{
  "num_hidden_layers": 10,
  "hidden_size": 256,
  "n_experts": 16,
  "experts_per_token": 2,
  "d_expert": 96,
  "d_shared_expert": 192,
  "hidden_act": "quick_gelu",
  "moe_layers": [0, 1, 2, 3, 4, 5, 6, 7, 8, 9],
  "router_score": "sigmoid",
  "normalize_top_k": true,
  "routed_scale": 1.41,
  "balance_loss": 0.00295,
  "balance_bias": true,
  "shared_expert_gate": true,
  "init_std_router": 0.0173,
  "lr_router": 0.00133,
  "vocab_size": 12896,
  "norm": "rmsnorm",
  "norm_eps": 1e-06,
  "tie_word_embeddings": false,
  "optimizer": "adamw",
  "learning_rate": 0.00162,
  "beta1": 0.9,
  "beta2": 0.99,
  "max_grad_norm": 1.0,
  "batch_tokens": 65536,
  "max_seq_len": 512,
  "train_tokens": 227200000,
  "max_steps": 3467,
  "dataset": "wikipedia_en"
}
Below are experts of layer 5 (counted from 0) of a mixture-of-experts language model. Rows are named router (the router's row for the expert) and show model dimensions 0-255. Each number is 50 + 12 x the weight over its row's rms, rounded and kept within 0 to 99.
After each expert's rows: "mostly gets" lists some tokens that are sent to it at least half of the time. This comes from a sample of Wikipedia text that the model never trained on.

# expert 5
router:50 47 42 44 55 47 48 35 47 49 58 63 61 49 57 43 53 34 44 64 63 44 39 43 58 63 57 81 53 62 58 29 57 52 58 47 74 63 60 62 49 60 52 68 54 68 48 69 45 47 59 26 63 50 67 64 44 65 59 51 43 58 56 48 45 39 69 45 53 75 40 49 47 75 40 45 84 61 46 52 53 63 47 49 36 49 56 46 19 51 61 55 48 49 35 41 49 64 26 29 70 29 44 40 53 54 58 61 53 60 55 44 53 73 49 26 52 34 35 71 29 25 44 40 26 36 39 37 55 53 46 70 74 28 49 42 51 72 51 71 56 58 61 35 50 53 44 38 48 48 53 52 58 48 65 37 23 52 50 39 49 58 40 49 56 55 29 39 56 61 32 40 65 55 61 41 71 40 51 49 51 47 67 56 64 46 40 42 63 65 27 30 58 54 38 37 54 41 63 70 25 53 38 67 51 35 57 44 37 73 66 61 42 56 52 14 43 42 45 63 43 47 47 55 59 63 60 46 35 43 50 31 50 48 56 33 45 60 59 44 54 35 41 48 56 44 51 69 55 37 62 42 53 38 52 44
mostly gets: " made", "ated", " used", " won", " known", " released"

# expert 9
router:52 29 44 58 61 38 46 24 42 51 52 72 56 57 51 33 61 51 44 67 64 37 41 51 72 42 62 41 37 50 68 46 71 51 51 74 59 73 43 43 51 48 51 59 43 43 56 63 42 48 41 39 54 51 75 68 62 66 45 39 54 41 65 51 59 14 57 50 43 44 47 65 33 60 48 74 47 61 40 52 47 45 45 49 50 61 57 39 66 38 65 41 24 43 66 21 53 47 40 44 67 47 62 37 66 64 47 51 39 52 44 50 67 54 61 69 50 55 49 74 41 33 42 40 36 56 52 30 60 46 46 38 65 45 70 30 60 44 67 58 42 56 31 41 47 45 52 47 64 29 61 39 54 50 60 18 33 48 59 50 30 39 20 51 49 37 30 28 69 57 30 65 64 47 42 35 46 49 54 39 49 52 55 54 51 44 43 26 62 58 43 51 76 59 43 42 72 51 53 50 45 57 52 60 56 33 50 73 25 54 59 46 49 53 39 37 39 59 22 45 55 49 61 50 48 52 50 62 37 70 50 31 62 53 52 58 51 54 59 33 46 34 27 57 42 45 65 48 60 43 46 39 36 28 51 54
mostly gets: " after", " under", "In", " when", "°", " until"

# expert 6
router:34 42 44 34 56 48 64 38 38 47 55 63 54 42 54 38 52 34 22 60 66 50 56 30 40 66 44 46 58 70 38 36 67 47 54 56 74 48 48 55 50 47 64 54 51 52 68 58 56 48 33 31 60 65 54 57 53 62 45 46 37 49 49 31 81 45 52 57 48 61 40 26 60 60 52 55 45 71 53 34 72 62 49 52 67 56 59 40 25 44 58 50 38 66 49 43 49 59 39 34 70 56 56 33 67 35 56 58 36 57 40 41 53 59 58 31 46 39 38 67 31 31 42 52 47 66 56 36 49 49 76 52 54 56 60 47 62 60 66 59 54 56 44 35 51 45 48 47 59 59 55 60 75 46 56 43 32 37 60 47 30 57 46 43 66 48 33 52 77 53 41 46 64 31 42 64 76 61 79 32 70 60 51 61 57 34 47 45 57 64 22 35 49 38 55 45 26 44 51 61 60 48 36 43 52 38 47 57 48 65 66 51 64 52 51 24 53 28 47 52 56 66 59 49 62 30 57 33 49 58 55 33 42 50 50 47 51 62 52 44 68 46 33 64 36 45 37 48 50 33 50 22 56 19 64 41
mostly gets: "\n", ".\n\n", "==", " |\n", ")\n", ".\n"

# expert 2
router:52 49 41 47 39 32 55 42 49 40 53 51 66 50 38 51 54 55 47 83 53 64 50 43 60 53 56 43 62 56 62 38 54 47 42 45 65 63 53 48 39 64 49 21 41 74 59 72 38 57 66 44 43 40 63 52 55 73 48 58 49 37 41 51 74 45 53 60 53 56 31 56 61 62 42 56 59 47 16 40 49 61 41 54 62 61 49 45 26 34 51 46 22 61 44 33 39 63 33 54 62 46 48 34 60 35 54 56 48 56 58 54 62 59 53 44 74 47 41 47 10 31 38 31 43 53 43 51 46 61 65 38 57 57 48 38 41 70 48 60 31 70 57 60 44 55 67 58 58 53 62 50 41 50 41 49 46 43 40 74 46 43 33 36 49 43 36 13 60 74 51 36 57 42 37 52 52 79 51 47 65 46 57 57 58 45 52 52 64 61 38 45 60 52 57 53 64 38 36 57 50 49 33 44 54 38 69 63 55 60 57 66 41 41 44 43 59 40 33 84 69 41 53 51 55 81 51 28 36 51 63 50 67 25 42 52 37 71 55 42 50 43 42 71 36 62 61 38 50 49 65 36 41 46 53 45
mostly gets: "See", "History", " Genus", " JPL", " MPC", " cm"

# expert 1
router:50 45 56 46 50 57 61 34 45 36 63 46 53 41 43 50 46 47 45 51 57 56 39 68 56 54 42 50 66 68 52 46 54 58 30 52 41 46 44 43 26 51 71 51 55 63 68 60 23 56 51 46 56 63 66 73 51 74 36 46 20 41 54 60 61 33 62 60 56 57 29 29 55 48 44 64 44 63 41 29 35 60 64 47 65 64 44 56 36 44 51 34 47 27 60 53 34 72 33 48 40 52 45 60 47 62 55 70 54 38 62 63 48 65 71 31 53 71 50 66 35 38 43 56 41 57 64 21 50 65 49 50 77 29 57 30 67 44 47 75 40 54 27 37 47 29 54 45 28 55 64 45 50 48 45 45 49 25 58 30 49 70 47 49 52 64 31 55 66 53 61 45 56 42 58 54 55 60 63 50 68 36 51 69 59 56 67 47 55 56 41 41 59 44 45 50 51 50 49 50 54 34 29 58 77 40 34 55 43 65 69 60 44 67 38 38 48 30 45 73 55 69 62 59 53 41 27 28 44 40 60 63 74 35 44 38 59 55 47 64 63 43 46 43 53 38 41 46 48 47 49 43 42 67 46 52
mostly gets: " ", " b", " disc", " cur", " app", " heart"

# expert 14
router:41 35 43 50 53 43 55 43 49 42 65 51 60 64 62 33 53 45 29 28 69 26 55 45 45 52 27 53 49 39 65 41 64 53 56 56 71 70 57 33 33 59 57 39 48 65 64 73 22 42 39 42 43 63 74 47 55 86 39 36 37 60 61 67 65 29 46 33 55 71 21 57 54 49 56 43 51 58 56 43 45 61 49 50 58 34 38 41 72 31 81 38 41 60 52 25 38 64 43 33 57 51 63 59 51 69 51 63 31 52 53 53 60 60 63 40 57 37 31 77 32 38 54 31 42 52 39 31 79 58 38 46 63 30 63 41 51 45 52 56 44 51 40 57 57 51 55 66 64 56 52 53 52 46 56 50 49 34 56 70 53 61 49 41 53 46 22 53 60 62 41 58 54 43 38 42 64 56 56 30 65 54 48 63 67 39 55 57 53 62 39 52 55 56 50 32 47 48 56 51 62 46 40 55 62 28 41 53 36 46 56 64 33 34 49 43 60 46 26 60 66 66 30 57 49 60 59 46 59 56 65 46 61 53 52 56 50 57 45 45 61 37 48 61 32 78 52 47 46 61 44 48 37 64 42 47
mostly gets: " all", " some", " most", " one", " All", " both"

# expert 0
router:55 39 32 41 36 52 39 42 32 43 41 39 50 37 37 43 37 34 50 59 62 49 57 49 70 42 52 45 49 58 68 49 41 64 43 57 63 50 67 55 40 65 28 47 56 64 51 71 55 55 42 46 45 84 77 83 48 67 60 55 38 64 63 42 49 40 48 57 66 58 38 29 50 68 52 60 43 63 50 59 70 39 27 50 75 44 46 58 50 50 43 48 41 48 58 43 45 40 46 31 53 45 41 30 65 47 37 63 33 63 56 47 58 65 67 47 72 40 31 54 33 35 49 38 24 55 56 52 40 59 61 56 53 46 56 41 72 44 49 70 42 69 42 44 53 49 63 42 42 63 58 47 45 32 58 42 36 30 49 60 22 44 39 37 68 53 28 49 62 68 51 38 53 41 54 58 61 50 61 47 66 56 64 82 65 57 63 47 57 63 37 60 70 41 30 55 39 54 51 58 43 43 47 55 45 43 49 58 25 64 66 68 67 42 49 39 35 35 42 73 59 59 32 53 65 62 49 37 41 51 59 36 50 46 64 30 47 49 42 64 64 34 46 61 27 48 57 57 54 68 65 34 46 40 42 63
mostly gets: "ers", " player", " members", "ians", " band", " general"

# expert 10
router:49 53 42 58 30 57 55 52 55 40 56 56 57 51 46 41 55 49 41 38 54 47 55 56 44 39 59 44 55 67 57 47 42 61 34 59 56 48 50 39 42 39 39 61 51 64 59 58 45 25 44 39 70 51 58 60 42 87 50 29 54 49 46 34 50 50 53 48 67 43 27 35 62 43 60 71 65 51 37 62 39 51 77 62 55 46 48 43 42 54 55 42 40 50 63 41 58 78 49 44 65 26 34 48 60 38 41 64 56 52 60 55 65 58 61 41 52 48 28 69 44 29 14 41 25 62 44 30 64 65 66 67 60 37 53 44 44 44 57 51 37 52 50 47 47 44 40 43 68 65 67 54 68 42 55 56 38 44 46 46 49 53 28 52 54 62 52 31 53 57 49 57 85 54 68 47 55 38 66 40 52 24 60 55 59 51 49 62 66 67 33 25 75 33 38 34 46 40 51 55 52 52 45 48 69 34 43 51 57 62 65 44 40 43 44 35 26 26 31 34 40 67 63 55 69 41 60 44 41 30 48 42 60 46 54 51 53 50 65 56 51 45 34 67 50 57 53 42 60 54 38 43 26 59 62 19
mostly gets: " S", " (", " H", " P", " s", " p"

# expert 11
router:47 39 40 52 44 52 43 51 46 59 42 55 53 62 29 43 54 38 49 41 54 56 50 31 38 45 40 48 66 49 43 33 50 57 68 44 50 72 53 73 64 37 57 31 57 61 38 54 32 37 61 50 53 54 41 56 67 73 46 49 55 14 39 47 65 49 32 58 57 65 40 39 45 46 42 54 52 47 34 46 49 46 59 56 43 70 45 40 62 48 63 55 35 71 66 51 42 52 49 28 65 38 69 43 41 58 63 62 52 52 46 77 71 53 52 51 39 45 36 58 32 20 65 28 56 63 45 32 41 75 34 27 60 55 49 47 51 28 75 63 59 62 47 46 56 78 39 67 53 38 47 55 56 41 77 43 45 50 58 61 57 58 40 50 50 43 63 41 64 61 31 54 58 41 59 37 40 39 47 44 65 38 78 60 54 40 51 25 65 65 27 36 46 60 38 39 52 39 32 71 40 56 44 72 54 54 63 61 41 44 48 59 62 34 52 57 50 47 50 58 48 43 57 55 72 52 71 49 60 69 43 42 56 60 65 49 54 69 56 63 69 32 39 41 43 50 76 47 64 35 43 37 47 23 54 50
mostly gets: ".I", " Bur", " Ros", " Kar", ".C", " Ham"

# expert 13
router:38 27 44 56 48 44 44 58 59 51 56 51 68 46 56 51 49 27 45 41 52 44 39 47 67 69 55 56 62 62 72 55 47 58 66 37 65 41 50 68 44 36 39 58 39 67 57 64 40 50 48 39 57 55 68 70 54 99 38 65 55 61 54 40 62 39 49 51 51 53 39 55 61 50 58 51 63 57 28 59 71 61 32 42 63 38 83 45 50 44 45 57 49 46 59 55 42 70 41 34 50 30 77 45 44 42 55 70 59 61 39 54 64 42 37 45 54 31 34 53 35 41 45 49 41 42 46 31 56 56 59 64 56 30 44 39 46 52 34 65 27 57 44 42 66 57 35 37 48 55 55 29 60 42 66 52 53 21 43 60 48 66 44 40 55 41 42 42 82 52 29 56 43 53 64 55 47 60 71 35 56 50 68 66 63 41 57 59 60 73 35 48 50 56 38 37 48 34 62 77 58 59 50 55 65 20 51 63 40 40 72 47 41 59 43 42 43 55 35 64 53 47 44 53 58 64 50 51 26 42 46 45 50 77 43 46 42 43 36 43 56 38 61 69 52 36 49 38 52 42 57 34 60 35 49 44
mostly gets: " Yes", " w", " sl", " located", " Ad", " Sh"

# expert 3
router:38 47 34 61 41 65 71 32 37 31 37 62 62 62 39 43 56 57 38 55 65 63 45 54 64 51 45 45 44 59 60 35 48 78 44 45 69 65 38 45 36 34 59 59 47 71 51 29 61 39 30 33 38 47 67 61 50 46 45 56 37 45 62 50 58 51 53 54 47 61 36 36 32 50 63 53 48 60 41 43 43 55 46 67 39 50 52 39 47 47 61 39 24 35 50 48 30 43 30 47 60 35 70 42 56 38 58 70 43 54 56 63 47 58 57 43 63 34 29 64 38 24 54 39 45 49 52 44 44 69 64 52 65 35 43 35 44 48 61 68 47 79 36 52 46 63 46 46 48 37 67 45 76 54 34 50 44 28 60 60 54 46 32 49 74 53 50 38 62 63 16 66 56 48 58 48 61 51 72 54 58 43 55 64 60 42 58 30 51 54 47 37 49 38 43 30 40 39 46 50 43 57 35 63 71 32 58 62 36 54 54 50 53 43 26 35 41 35 28 70 62 45 64 58 62 45 60 52 42 49 44 39 62 59 55 69 50 49 45 56 43 37 29 68 51 48 62 46 67 32 36 36 48 21 59 30
mostly gets: " the", " a", " The", " with", "The", " his"

# expert 8
router:40 37 47 30 58 44 61 48 26 46 57 47 71 50 58 40 36 43 44 76 46 54 40 54 64 43 52 43 47 59 57 43 55 53 39 68 67 56 41 69 38 51 55 52 50 73 55 80 50 28 58 35 59 61 73 70 45 65 46 55 39 43 51 41 50 47 59 55 28 52 44 45 48 65 63 68 53 70 27 59 59 59 22 58 61 50 36 52 26 49 52 37 56 46 65 35 37 58 33 46 45 34 51 45 62 62 52 64 59 53 32 64 53 53 56 33 68 45 35 63 28 25 44 33 47 65 42 32 44 63 63 40 58 45 45 48 57 74 54 85 35 63 49 59 66 44 52 51 56 56 42 42 45 42 47 35 48 35 54 77 43 48 50 34 66 64 46 36 66 68 49 53 68 27 56 63 72 50 34 40 62 55 61 51 53 51 55 48 62 76 41 52 48 44 53 49 54 24 67 43 41 36 39 57 56 50 50 70 42 37 81 54 59 37 53 44 39 45 34 84 62 65 59 46 46 58 46 68 24 41 43 49 33 49 42 45 45 58 48 57 46 54 48 76 56 46 36 46 53 47 49 46 53 42 49 60
mostly gets: " York", "ley", " States", " George", " David", " England"

# expert 4
router:56 36 26 46 50 28 61 37 38 34 37 57 51 46 30 36 72 45 38 63 58 40 38 49 51 44 65 59 61 67 65 53 29 65 41 56 56 58 53 41 43 60 44 42 44 69 70 68 57 48 65 42 46 65 70 72 51 61 50 67 56 52 65 63 57 54 74 73 62 54 35 42 61 66 33 65 51 58 50 43 51 50 47 60 70 53 53 42 42 36 53 49 40 61 60 41 37 48 39 47 81 52 47 47 46 31 48 71 32 46 47 61 48 54 53 33 66 39 51 61 23 33 47 29 24 48 54 41 40 66 44 65 68 38 50 49 49 73 50 71 49 63 37 65 60 56 67 54 60 65 46 53 70 75 52 41 41 35 55 48 39 39 56 50 60 50 26 41 69 63 63 34 50 47 36 49 48 54 70 52 59 54 76 57 57 45 55 52 51 52 28 41 45 46 54 42 25 43 49 54 58 29 38 60 69 32 39 58 54 53 65 47 51 50 48 40 39 50 22 49 39 77 50 60 72 57 64 52 50 49 63 51 37 54 44 33 60 51 41 40 42 30 52 68 38 36 53 41 67 52 44 42 51 36 42 69
mostly gets: " game", "ions", "ations", " film", " area", " species"

# expert 12
router:46 50 58 58 51 58 73 39 32 59 63 48 73 60 40 46 64 48 46 59 45 69 37 53 64 50 51 34 74 53 62 38 61 65 41 68 52 59 58 37 43 60 53 51 53 73 58 58 43 49 80 40 48 46 64 54 59 66 44 42 38 39 55 57 79 43 46 73 61 49 40 35 64 62 64 62 58 53 42 62 62 44 35 70 56 48 62 47 39 35 54 55 36 52 53 33 43 55 41 31 58 33 47 56 56 41 42 69 41 53 34 44 53 63 34 34 57 36 42 56 25 38 35 31 32 34 35 35 48 56 77 40 61 53 54 30 49 36 58 62 52 43 46 51 28 39 55 68 56 42 73 52 63 50 51 43 32 34 64 39 45 51 44 39 70 39 37 46 75 68 41 63 62 47 44 51 53 47 52 57 43 41 76 60 64 25 53 40 55 46 26 45 59 43 49 40 32 41 60 65 49 71 39 64 47 52 64 59 35 53 66 56 57 41 54 35 44 53 28 55 44 66 50 63 54 48 47 37 49 63 54 65 32 71 59 55 58 59 36 30 49 29 48 74 60 61 47 57 69 51 36 47 33 34 51 24
mostly gets: "|", "=", "″W", " |", " •", " /"

# expert 7
router:46 45 41 43 43 33 61 45 32 48 35 58 61 89 47 41 46 42 37 50 77 45 44 59 50 45 63 63 41 38 77 14 50 68 38 47 61 68 40 40 40 43 57 49 46 60 64 82 36 42 41 21 52 51 78 55 46 79 38 44 50 47 63 54 65 27 45 50 55 51 42 60 24 61 48 45 54 61 42 41 46 62 39 49 52 35 41 24 37 51 69 50 29 60 36 38 55 56 40 37 55 49 63 57 42 43 62 61 43 58 35 62 37 43 64 52 58 46 42 58 39 39 42 18 40 55 42 40 60 69 51 40 64 34 43 47 46 50 61 53 56 55 52 39 51 59 57 71 66 57 57 50 60 53 82 54 40 31 37 75 51 51 52 53 54 38 46 45 50 58 38 37 63 43 34 27 75 56 62 41 68 59 52 50 56 50 56 48 61 46 29 16 34 63 62 25 66 49 34 56 56 47 40 62 52 32 56 64 42 39 51 44 45 48 37 33 38 62 41 61 63 47 48 55 51 68 47 49 52 45 52 38 47 54 49 61 39 63 59 44 47 42 63 48 39 53 59 51 59 33 73 38 49 47 48 44
mostly gets: "200", "201", "202", "198", "199", "197"

# expert 15
router:54 47 31 61 55 43 49 32 45 62 45 46 48 52 56 34 52 24 35 50 64 56 42 47 34 63 48 40 62 71 57 47 40 65 42 77 70 60 41 45 46 42 39 43 51 61 50 51 64 25 61 48 79 64 67 83 69 54 50 45 42 42 47 44 65 48 65 57 48 49 41 62 43 33 41 67 44 53 66 54 76 46 69 50 71 54 73 46 40 44 31 38 50 71 43 39 35 63 39 37 39 40 67 28 48 50 54 67 59 60 43 61 59 41 66 41 54 43 35 58 32 34 40 25 34 66 43 38 60 69 53 56 71 28 45 61 50 60 68 66 31 50 42 32 54 56 41 54 57 50 49 50 57 44 58 25 35 36 54 42 42 62 50 36 60 54 36 58 58 70 55 48 59 52 38 52 51 54 60 33 37 44 62 72 70 42 54 38 67 74 34 44 50 60 41 26 50 37 55 57 40 44 40 60 67 37 43 58 37 54 66 57 55 55 53 37 45 41 29 33 53 55 45 66 53 41 37 44 42 70 51 46 46 73 64 44 56 65 51 52 47 34 60 60 63 67 50 49 58 67 30 42 31 58 45 54
mostly gets: " and", " was", " but", " has", " who", "),"